From a checkpoint of a small mixture-of-experts model trained on Wikipedia: 8 layers, a softmax router.
Below are experts of layer 3 (counted from 0) of a mixture-of-experts language model. Rows are named router (the router's row for the expert) and show model dimensions 224-447. Each number is 500 + 25 x the weight over its row's rms, rounded and kept within 0 to 999. Numbers have three digits each.
After each expert's rows: a language model's description of what the expert responds to; "comes after" lists some tokens at least twice as common just before its tokens as in all text. This comes from a sample of Wikipedia text that the model never trained on. Tokens count by the router's weight.

# expert 23
router:485499470494498461495492495506528492468518509480499506489466495547514472515516508501531526490513468475548485434500542514484520515499471523520480519489517468511522542469528498456532461491437512493511492470455502479483453498479458501509543482485481517518523478512494489503491510498506553493520510524514494503471513519473516478502491490504515477460501519508472537503524506525471501499481511489532559480508468507524511447456523473519516497505482479517505499547477469495545490529557492502501456517512515479468484477519493509480480459497471505535504508464527476519514516505469461513521493540479480511475487486497488517495521497474492553512490520547492501511473485535507475496496
What it handles: Head nouns and agent suffixes after the or a, such as team, film, album, company, composers, merchants, contractors.
comes after: " the", " a", " The", "s", " his", "The"

# expert 15
router:499495477494509518531481508530497516465485505511495484510515526507495495519533529480526495528514534493486499507495489515494453476528487538498487500485504525517510474491495528510463541472532517519498496473524522499487477496442482540511451483505476501486496465487497518501472455483452479478479491519512503539503541493529521513504518494510497467532527481518514490456501523499488462537533476526471473521511519478502470488516512477504522520479519501488491478478502502504497462520480492486484532537508504499506499519491515536497465527509461523464457539470504503446545491456501517529569512514468476484509494492484550528483510520510486508496501502498533488491488426513493465522538
What it handles: Sentence-ending periods, line breaks and clause starters in prose, like that, which, where, he, The, had.
comes after: ".", "\n", ",", "==", " that", " =="

# expert 6
router:498522515470500508523503483545536417520516482539492506518515468499499530473483483493482484516513462491476539536471514522511476518461490498450524492523487516514490511543488541463514472490494480487515547486534481490500508533530468536479491553468492470480521513512505561531490540489493484499503513483569492442506517514499500507485512499486482482480540538505490541512476502481476513481495474538450485498529509489502518501511503527492485512509498516476497484505481530508516490501558511451520526484477486509546513487520503492495500523497516482481484501476487518544515502518499495490516502464540504549496483483478487495466533479505502500501463480492484586513534444499489529531515
What it handles: Pipe characters dividing cells in wiki tables, plus semicolons, colons and closing parentheses in lists and result tables.
comes after: "\n", ")", "%", "4", "3", "6"

# expert 19
router:522544526508479501532511512527449527521502486503523452495523482487526493530464519504512529517475553494463507525532481467518511504492481532496533523474466466485464494514486472538510453557529498486486476490479516467518526490500519529513473491495482497494543523509490512507491501529516451545493435507483507518544466477487504532497459502493467512483483537499511501492510514449467490523494550517526528507482442518507519504446510522476540518497522533492507516485514512451495518543504444520550522509501479520480556475503476484495480573471532464469507495481517452492506513506528484548472479483455482504488506509535486491570501498489508512444519535509478453510475475493480484476514
What it handles: Last digits of years (2019, 1901, 1917) and time words like century, era, census, ago, present.
comes after: "1", "0", "9", "2", "8", "7"

# expert 17
router:475482470501505532493456497482531514483503495494507548485518471475471533489495467502528531519519462490472499514442507493519527527478539472485496498512476512508488487533477544513521508467472481491497497483464551496532523497510493516501522506477494495509483498535523518491490551488527529496516471521506501465520483486463490490471484517502553472493529515469494473504509479508514525496466551476484487496484499480524516495489492475500484478470481510516535492482467438530502497491456530538459505488512524515511469518530484473571544476521452471453511432516460482486473494486492506464495535505553527509506530540577486515525532491440536489528536481477526501521495535464539542503527
What it handles: Spaces, pipes, parentheses, dashes and signs in sports score and results tables, such as 9.12 (66), —;, +, and pen.
comes after: " |", "0", " ", ";", "1", "3"

# expert 14
router:502505510510495493492510517507480464512483537514495438519527486494491517505503530478461522486502524491477541493530536492501542478528504525538474499476513484534505465502488477518476516481486557451462486502503488480486508506513448473529498491498491481545507469471509497494490464499476481438495521512482535519473494529519452492479531509543484467501520488486466512480484514496516490493531520544450487508519464465503484545466500497492505514516527497536512515526508495517504468536474487445515480519493404499513507475504544477482479514483511533517436460496478498506534503488465518490464494511479519503479481494467512505504510487510489489514486501537498504453490478537490495551461
What it handles: Articles, possessives and number words before nouns, such as the, a, their, its, two, three, many, other.
comes after: " of", " in", " the", "'", " on", " to"

# expert 1
router:522498496483504482502509500487493480545517442511551503461538503507552529488497459506535505531498498482519479497537489466533505448515494506484558505530506489500529488503467479518525530471523503500498526526485481488483492499518493464499481509474482493479508496480515504523475486512524504489454468513560500503522510509449443471478519492507483509479444481515486476495493522508516486448509482473499462476529530469530498516440465502481500451512527472487544512497497526502477492517504546502488514538523506531486499485486499527502458480465468500473491501509518462466506513507466500509486522477484502482495529540495522529473431498529525465509543485509496487502521516451492531461474
What it handles: Leading digits of years and numbers starting table rows or cells, especially sports and filmography tables, such as 2019, 2006, 2nd.
comes after: " ", "2", " (", "|", "1", "–"

# expert 11
router:516471491530512486460509496521505510497501446537539485497531507509450533476480500517451469482485433543487504511510523567480504482494498519519462505504496488527494514487482541491514478479498523493514488494548512478475519535516502509520529517476536525474511513515551498503498513477474522526497553468526544535504484537516541515517557538485518532500535513448529480482529478530466522517500485482513450488514521487454490505450481532475527546504508488506479508492522489522484493515458457479541459511504529488570509523492503471545512469531529481544518455495511502479499504493534497466475503509547500483494538535494473477478517486472534499500486493473484483465497512473500504546462
What it handles: Later digits of ratings, averages, counts and prices in stats, infoboxes and tables, such as 78%, 7.9/10, £257,960, 51,526.
comes after: " |", " ", "1", ".", "3", "4"

# expert 0
router:501474492521500533544515474507484477466498454498475514492524529486466505489503524515509497539472484510485493518540498501537472514513437510528497499529498528516514477462497515468467474470453528528446517476540469518507484515509493456517513481477482482468492514516494515506494507484509484518510512488498473433536486487493451448523450479466470508504527507491511523510527483524525530451473535542524510495566500483491514494520493531511507467502492499544504491519451486475505552488447554508526480473517455490510484485471475515526456540539515490496474460483538500514483491485452528536451535482524517541496543469471541523514511510526549540508469488501496485449498450528457463467525
What it handles: Line breaks after list entries or before section headings, plus heading markers ==, ===, opening parentheses and quote marks in titles.
comes after: "\n", " |", ")", ".", " =", "=="

# expert 18
router:476491472511475506468497496468460501469497482475506508542485510466495516530481499526504474521479531492494507511500525479456485507530483483499509496517491555506463507483513498525511532556482518481538499533487469539502503473479476509450515453535475551532469527496511474518513472532524488436544551483508520469478489487529479496493534468510449517495496462510526472516507491509505493548487536512462466520463492458463526500525524515448515475544487514513545491519497506463472548475468522492560522535490506453460485494484527559471558477481509509453532455474529511500504492490528482511514524518491522487511511551495468501513560507538495505528503554472476513492485490487503471473470
What it handles: Hyphens inside compounds or starting list items, en dashes, slashes, periods in abbreviations, and $ in math markup.
comes after: "\n", "-", " No", " U", "/", " al"

# expert 20
router:515504497490510523459458507461549501512508537470495544498505495514532539527503443498529479474498513509513493465471414440524497481503528473489510486525476510512502511485495524450526507493521471525491510523554497523518522506499520486526444478504541491475502494522490487498475515471554506490480501505484507492488524504474475489509472505522556510512492465547491500484522506466548489498508505449476463511479529459481480425526484465510461495518499502501527497482502523484493479500542499533495509489524511482522495529474487487532536514540490481489530474512432524445485531457432459498498511493498478487500522499509503528493452508466529480525503492503506497493463486428510505530506
What it handles: Table header words like Pos, Candidate and Binomial, football positions such as MF, DF, FW, and stray bytes of non-Latin script.
comes after: " |", "|", "-", ":", " (", ";"